config.yaml
num_hidden_layers: 8
hidden_size: 384
n_experts: 12
experts_per_token: 2
d_expert: 192
d_shared_expert: 384
hidden_act: "geglu"
moe_layers: [2, 3, 4, 5, 6, 7]
router_score: "softmax"
normalize_top_k: true
routed_scale: 1.41
balance_loss: 0.00271
balance_bias: false
shared_expert_gate: true
init_std_router: 0.0155
lr_router: 0.000807
num_attention_heads: 3
num_key_value_heads: 3
head_dim: 128
vocab_size: 8192
norm: "rmsnorm"
norm_place: "pre"
norm_eps: 1e-05
positions: "rope"
rope_theta: 10000.0
rope_fraction: 1.0
qk_norm: false
attn_scale: 0.0884
tie_word_embeddings: false
parallel_block: false
init: "trunc"
init_std_qkv: 0.0319
init_std_o: 0.0
init_std_up: 0.0319
init_std_down: 0.0
optimizer: "muon_variant"
learning_rate: 0.00277
lr_mult_qkv: 0.7
beta1: 0.95
lr_head: 0.00579
max_grad_norm: 1.0
warmup_steps: 200
schedule: "wsd"
decay_fraction: 1.0
decay_shape: "linear"
final_lr_fraction: 0.0
batch_tokens: 65536
max_seq_len: 1024
doc_mask: true
train_tokens: 273800000
max_steps: 4178
dataset: "wikipedia_en"
Below are experts of layer 5 (counted from 0) of a mixture-of-experts language model. Rows are named router (the router's row for the expert), gate (a neuron's input weights, with its number), up (a neuron's input weights, with its number), down (a neuron's output weights, with its number) and show model dimensions 128-255. Each number is 200 + 20 x the weight over its row's rms, rounded and kept within 0 to 999.
After each expert's rows: "gets" lists some tokens that make up at least twice as much of what it gets as of all text. This comes from a sample of Wikipedia text that the model never trained on. Tokens count by the router's weight.

# expert 2
router,191,200,180,220,221,158,191,216,198,217,176,200,212,197,182,174,174,176,195,170,193,219,196,206,194,244,229,222,202,185,187,233,172,223,189,203,182,234,241,196,154,180,226,174,197,192,188,219,214,209,198,235,193,173,205,203,189,191,186,196,225,211,220,188,159,216,218,173,202,184,214,160,197,225,219,203,209,210,167,219,196,210,224,172,222,205,163,223,186,203,170,214,201,204,201,203,189,218,181,210,189,195,183,231,193,172,194,170,207,212,196,243,230,223,217,237,224,225,213,204,190,188,205,190,174,208,223,209
gate0,209,184,214,185,195,192,225,218,187,211,198,189,193,178,212,205,214,204,185,193,213,200,215,238,240,204,204,230,199,190,196,223,180,191,162,217,230,231,212,214,218,155,213,240,187,191,196,209,211,190,210,230,225,193,214,227,208,207,186,204,205,208,151,208,203,205,193,184,234,203,232,222,211,191,223,200,189,195,173,196,218,237,212,206,212,262,207,261,177,212,242,238,199,203,204,195,223,194,197,168,166,172,198,193,186,168,181,201,197,164,185,216,204,230,210,227,213,164,172,217,205,187,191,189,210,153,227,205
up0,210,164,211,193,204,196,215,202,157,200,197,204,229,166,176,199,201,164,174,215,229,220,195,226,172,189,191,197,178,199,184,188,196,183,273,183,203,209,204,203,185,228,210,215,172,220,216,228,163,171,227,234,270,246,166,213,217,221,162,175,213,204,187,208,233,195,208,204,224,207,188,187,228,211,214,185,240,209,192,178,199,201,219,191,187,197,204,225,196,210,215,192,216,189,207,197,200,200,189,206,213,189,210,174,192,185,226,176,206,195,197,191,204,218,226,206,220,210,222,207,189,191,209,222,204,197,167,205
down0,216,212,205,211,202,202,196,189,198,161,204,217,225,206,222,197,210,184,188,191,210,174,198,158,229,208,205,234,199,197,203,213,220,167,196,175,207,202,190,215,190,228,190,184,216,194,210,194,212,202,209,221,228,190,227,185,200,199,217,227,220,227,200,242,207,208,235,188,195,183,215,203,163,237,191,198,209,223,211,219,201,192,178,140,209,178,201,224,212,190,218,199,191,212,197,199,213,269,196,167,176,185,191,189,191,223,204,192,173,196,204,228,153,212,186,199,212,179,148,205,149,187,189,222,227,228,183,206
gets: " |", "|", ";", ")", ":", "a"

# expert 9
router,209,183,207,165,181,206,178,194,220,201,200,171,197,197,203,152,200,197,190,202,247,164,194,202,205,157,174,172,227,243,177,178,208,195,211,185,179,198,175,149,188,184,196,219,196,206,211,206,195,199,182,207,197,206,204,200,198,175,197,202,177,207,220,168,211,196,194,211,205,202,197,235,201,197,174,196,198,211,206,186,192,205,191,224,172,188,199,167,186,211,208,181,228,222,199,214,219,233,226,190,210,188,210,182,191,228,218,214,216,178,193,206,199,173,242,169,229,175,211,172,228,223,222,195,191,201,171,176
gate0,197,171,232,160,200,210,191,172,199,173,237,223,202,171,207,156,201,203,209,177,214,201,211,192,210,184,203,217,249,197,214,218,217,219,186,200,175,205,160,189,226,160,228,206,162,212,183,217,212,187,183,210,221,206,195,185,142,191,186,250,213,202,205,214,189,226,208,185,215,224,224,206,178,202,178,222,188,216,232,208,195,179,177,189,177,199,212,196,226,214,201,167,211,180,214,196,185,168,214,232,194,198,213,181,220,205,187,192,217,182,234,199,202,221,206,199,232,208,195,192,214,235,157,235,215,167,207,164
up0,202,217,160,208,203,207,174,198,226,222,194,204,198,171,170,251,148,189,183,190,213,209,183,190,189,205,195,179,147,224,203,199,183,177,199,161,212,169,239,213,197,217,185,150,191,182,219,172,193,200,196,213,191,218,195,188,222,238,208,163,214,180,174,202,206,191,225,160,197,181,200,196,199,207,210,205,208,198,195,195,209,208,203,194,210,193,183,235,166,217,179,250,197,199,189,197,219,173,215,218,180,213,199,213,196,201,199,228,220,202,170,210,223,223,193,178,181,216,204,180,179,161,205,190,198,193,198,199
down0,196,191,195,204,203,225,193,210,197,227,208,197,177,206,197,164,170,212,187,232,182,225,208,196,204,197,197,226,187,215,172,172,201,177,197,195,216,223,194,196,205,196,226,226,198,224,217,205,175,224,164,219,205,222,215,178,179,197,188,196,243,196,231,216,199,170,213,183,193,203,206,184,169,201,170,187,173,184,225,164,212,227,184,195,203,197,214,247,182,187,186,195,225,239,201,235,219,168,170,195,214,193,228,194,220,176,190,227,169,226,212,190,222,207,221,196,215,186,195,209,181,199,184,173,174,239,196,203
gets: " (", "-", " \"", "=", "–", "'"

# expert 0
router,194,200,209,189,207,242,219,189,214,220,205,218,210,197,230,224,201,180,195,203,204,203,216,196,215,177,189,195,222,215,212,192,218,194,198,201,204,159,212,209,222,226,173,202,206,202,196,203,254,178,185,180,197,182,179,196,208,217,236,173,172,188,182,221,206,170,158,181,242,185,175,164,221,211,217,200,227,232,173,193,216,218,165,182,181,200,208,190,205,206,217,191,200,206,188,180,219,163,205,175,203,158,169,187,196,171,213,186,186,179,194,205,200,198,161,165,143,183,183,229,176,207,199,238,213,215,208,190
gate0,192,195,227,178,190,212,200,164,181,158,202,213,199,185,207,166,198,225,181,201,201,190,212,216,236,225,170,201,200,185,201,223,198,208,167,225,203,197,226,195,216,182,180,202,186,218,193,200,244,163,181,206,213,205,169,214,190,178,185,202,176,168,194,234,202,191,219,192,219,200,203,197,200,243,274,201,233,214,194,193,203,191,193,177,205,215,164,212,168,213,241,212,169,201,203,199,189,224,154,181,175,164,163,181,214,200,219,209,204,205,222,185,209,165,209,214,198,182,195,212,185,179,196,203,212,197,193,207
up0,224,203,201,235,198,212,214,196,212,189,194,190,200,199,191,228,181,184,199,204,183,211,221,211,169,202,223,204,191,179,207,203,213,196,220,219,208,208,187,210,171,193,188,217,192,171,208,210,196,214,226,219,194,191,200,198,181,215,167,204,184,229,207,206,192,210,190,225,209,237,215,231,182,209,192,196,175,195,215,226,175,232,206,203,206,189,240,187,185,175,184,205,190,195,165,179,216,218,230,225,200,227,222,203,173,207,194,213,208,216,191,198,211,223,189,233,219,229,164,178,248,197,225,187,158,199,215,233
down0,215,224,192,181,201,200,196,229,215,178,164,231,219,220,170,201,208,210,220,200,205,176,225,203,186,195,210,230,214,193,204,195,233,195,159,237,208,215,194,172,182,220,221,183,198,174,212,224,196,202,191,245,223,192,192,228,229,183,206,189,202,232,214,147,193,201,156,196,166,153,183,213,211,216,199,200,206,200,201,213,194,228,237,194,177,190,176,222,192,222,212,218,195,160,231,157,193,226,237,200,173,205,198,197,199,183,193,200,224,214,197,168,199,171,229,203,188,171,202,187,206,214,146,181,233,219,213,172
gets: " the", " a", " to", " The", " was", " his"

# expert 3
router,189,213,251,169,174,187,171,167,184,151,216,192,168,244,224,172,209,241,223,188,193,219,189,182,218,194,184,219,206,223,206,212,225,187,181,174,197,197,198,209,202,212,186,184,195,216,170,224,214,179,214,177,221,219,186,179,213,208,189,189,222,185,182,229,173,204,177,188,200,215,210,205,172,183,221,239,213,185,196,233,217,188,188,173,187,210,229,194,227,198,209,204,242,185,213,172,167,215,176,186,211,227,192,180,232,203,212,201,198,214,216,165,200,189,210,205,211,172,186,190,162,201,211,208,196,176,187,212
gate0,157,230,194,183,185,189,198,188,203,207,161,212,173,239,163,180,208,223,219,188,173,231,213,212,187,202,203,228,211,215,210,204,202,203,215,176,221,199,221,201,162,188,210,213,185,189,222,185,228,214,205,201,184,198,204,198,221,200,179,195,184,196,184,206,205,181,181,167,211,225,169,189,220,184,209,206,219,217,218,217,179,235,200,181,192,195,175,217,173,191,239,187,173,208,215,186,215,232,193,183,193,230,222,193,229,198,237,215,269,205,203,182,199,208,208,222,211,207,193,186,176,220,199,183,190,190,194,229
up0,222,222,212,212,177,209,160,207,188,169,212,190,220,215,225,197,212,182,209,194,212,228,198,193,220,228,227,200,181,164,201,239,182,192,184,222,187,213,181,156,200,202,214,208,213,203,198,192,195,211,210,197,207,199,195,195,186,166,162,200,203,226,202,202,211,211,212,204,202,209,232,199,212,186,200,205,200,182,177,221,222,239,201,176,188,238,191,230,223,181,223,218,181,211,185,215,220,207,171,182,224,214,201,216,210,198,204,184,198,232,160,207,238,193,202,205,180,166,199,172,208,181,179,198,196,177,195,199
down0,246,220,189,208,202,217,174,229,196,232,191,202,208,211,204,194,202,212,193,198,184,191,195,208,185,179,217,211,173,155,206,216,167,212,209,218,158,209,186,193,202,211,198,201,178,209,192,170,174,210,192,183,197,223,171,187,224,170,222,197,209,209,213,184,211,212,226,219,218,200,214,164,202,170,211,172,220,172,188,176,194,194,232,229,209,211,199,193,203,170,218,218,178,204,218,239,223,227,166,198,222,189,181,221,210,175,198,204,187,231,195,217,195,202,192,233,159,180,132,195,224,196,219,231,172,213,174,171
gets: " and", ",", " of", ".", " to", " for"

# expert 6
router,202,179,205,177,228,201,240,214,201,237,199,231,200,223,184,237,212,224,230,202,173,184,225,211,208,222,182,188,181,192,200,214,159,218,173,192,227,206,169,216,193,175,189,213,187,189,205,224,206,224,203,195,186,176,177,187,193,191,224,214,210,239,182,220,241,208,186,173,185,169,189,186,234,195,194,183,221,221,195,235,204,199,207,181,215,184,215,228,194,177,201,227,215,203,198,188,227,172,177,199,173,238,206,213,221,186,231,194,198,196,165,247,171,205,177,206,203,181,216,185,210,218,211,174,184,180,184,212
gate0,222,194,232,224,216,216,195,228,186,214,213,230,159,207,201,194,207,236,193,168,196,194,214,217,205,199,219,205,212,228,209,191,155,175,175,230,172,193,252,193,211,182,211,241,211,189,196,222,220,192,167,171,206,179,209,214,172,200,152,224,216,225,203,200,200,184,190,195,214,217,207,201,195,224,181,205,203,236,189,211,192,214,206,188,240,165,190,203,175,222,192,176,215,189,236,168,178,193,233,194,141,192,194,180,197,199,206,180,243,176,195,214,176,199,199,202,196,197,225,198,140,185,195,161,189,230,191,186
up0,204,183,211,231,231,210,220,218,209,228,196,204,154,197,207,223,178,214,215,190,211,195,218,223,202,201,185,208,160,200,187,220,172,204,170,194,212,198,209,231,221,192,196,230,177,193,214,178,230,192,203,166,159,209,184,206,178,191,207,199,214,223,188,186,189,193,175,168,182,168,235,204,188,231,196,206,221,193,186,217,228,188,174,188,187,224,185,225,202,214,216,191,176,183,254,177,198,177,211,209,172,216,201,165,216,163,227,149,225,182,213,198,206,212,204,197,199,200,210,190,231,177,231,173,232,212,182,213
down0,224,212,213,221,203,184,195,193,224,171,193,189,204,179,208,197,181,155,168,175,206,235,193,186,205,205,186,232,235,203,163,172,201,208,205,171,175,192,181,196,209,194,216,180,192,159,224,192,200,193,166,219,227,185,199,194,193,186,189,234,234,192,207,222,197,231,191,209,171,206,198,203,198,200,208,230,192,187,188,189,185,218,183,204,173,229,169,175,179,157,273,194,234,211,164,193,209,205,218,181,223,158,235,180,185,197,187,182,198,176,233,202,219,212,207,193,193,183,177,164,168,201,182,222,202,228,196,199
gets: "\n", "=", "\n\n", ".", "–", "  "

# expert 8
router,162,187,163,218,198,223,166,169,202,171,190,180,186,203,203,254,203,210,217,219,193,177,214,172,195,207,203,199,194,206,223,211,199,165,193,183,206,218,214,206,195,183,176,195,170,227,193,210,204,137,202,229,260,190,215,197,168,181,229,202,174,183,247,192,198,224,218,210,225,193,227,187,228,209,220,222,168,216,156,203,202,221,237,198,185,197,180,219,203,193,191,228,184,211,176,212,200,226,223,168,212,186,233,214,227,208,197,183,205,205,263,205,212,225,200,213,221,180,191,202,212,200,191,207,215,200,204,194
gate0,164,164,198,197,178,233,238,167,207,178,207,190,175,186,204,186,213,172,207,187,172,249,184,200,177,219,179,233,190,188,222,196,198,204,219,220,203,198,209,202,208,196,229,174,242,203,167,223,216,178,212,193,160,178,186,158,186,198,237,218,207,207,220,241,186,174,193,207,193,211,263,215,226,183,222,223,197,201,194,219,214,212,207,234,200,218,184,173,190,197,276,163,224,192,209,240,218,206,182,203,218,144,201,202,194,201,224,189,187,212,209,177,189,222,212,193,231,216,181,192,202,191,213,184,186,200,204,209
up0,228,180,192,200,206,218,210,214,206,203,187,236,207,210,208,183,244,165,232,230,213,212,193,188,237,200,204,187,207,178,220,230,181,196,238,174,167,184,188,211,197,202,189,252,227,198,204,198,175,218,211,201,189,207,183,215,208,197,170,211,199,222,177,213,193,227,191,207,201,189,209,177,179,182,205,153,167,183,217,225,169,212,190,216,180,212,182,211,196,170,174,157,226,189,208,224,216,193,206,209,207,187,179,205,201,212,191,210,185,218,208,168,186,201,172,212,179,192,185,231,213,172,202,168,181,176,227,168
down0,234,188,199,146,184,230,196,204,224,211,181,205,255,194,209,204,229,207,207,175,193,203,212,216,207,171,194,198,176,215,195,189,207,205,184,235,190,180,252,215,203,197,204,202,210,193,226,231,199,197,216,209,246,191,221,198,216,214,196,203,205,184,207,222,177,213,175,188,199,196,157,174,211,207,222,221,210,189,176,206,226,230,203,175,215,212,184,184,193,240,198,185,190,212,214,217,198,222,224,208,187,188,209,223,227,237,186,228,195,209,200,235,184,195,228,231,202,201,179,161,185,182,208,213,179,207,181,192
gets: "|", "-", "\n", "=", "  ", ")"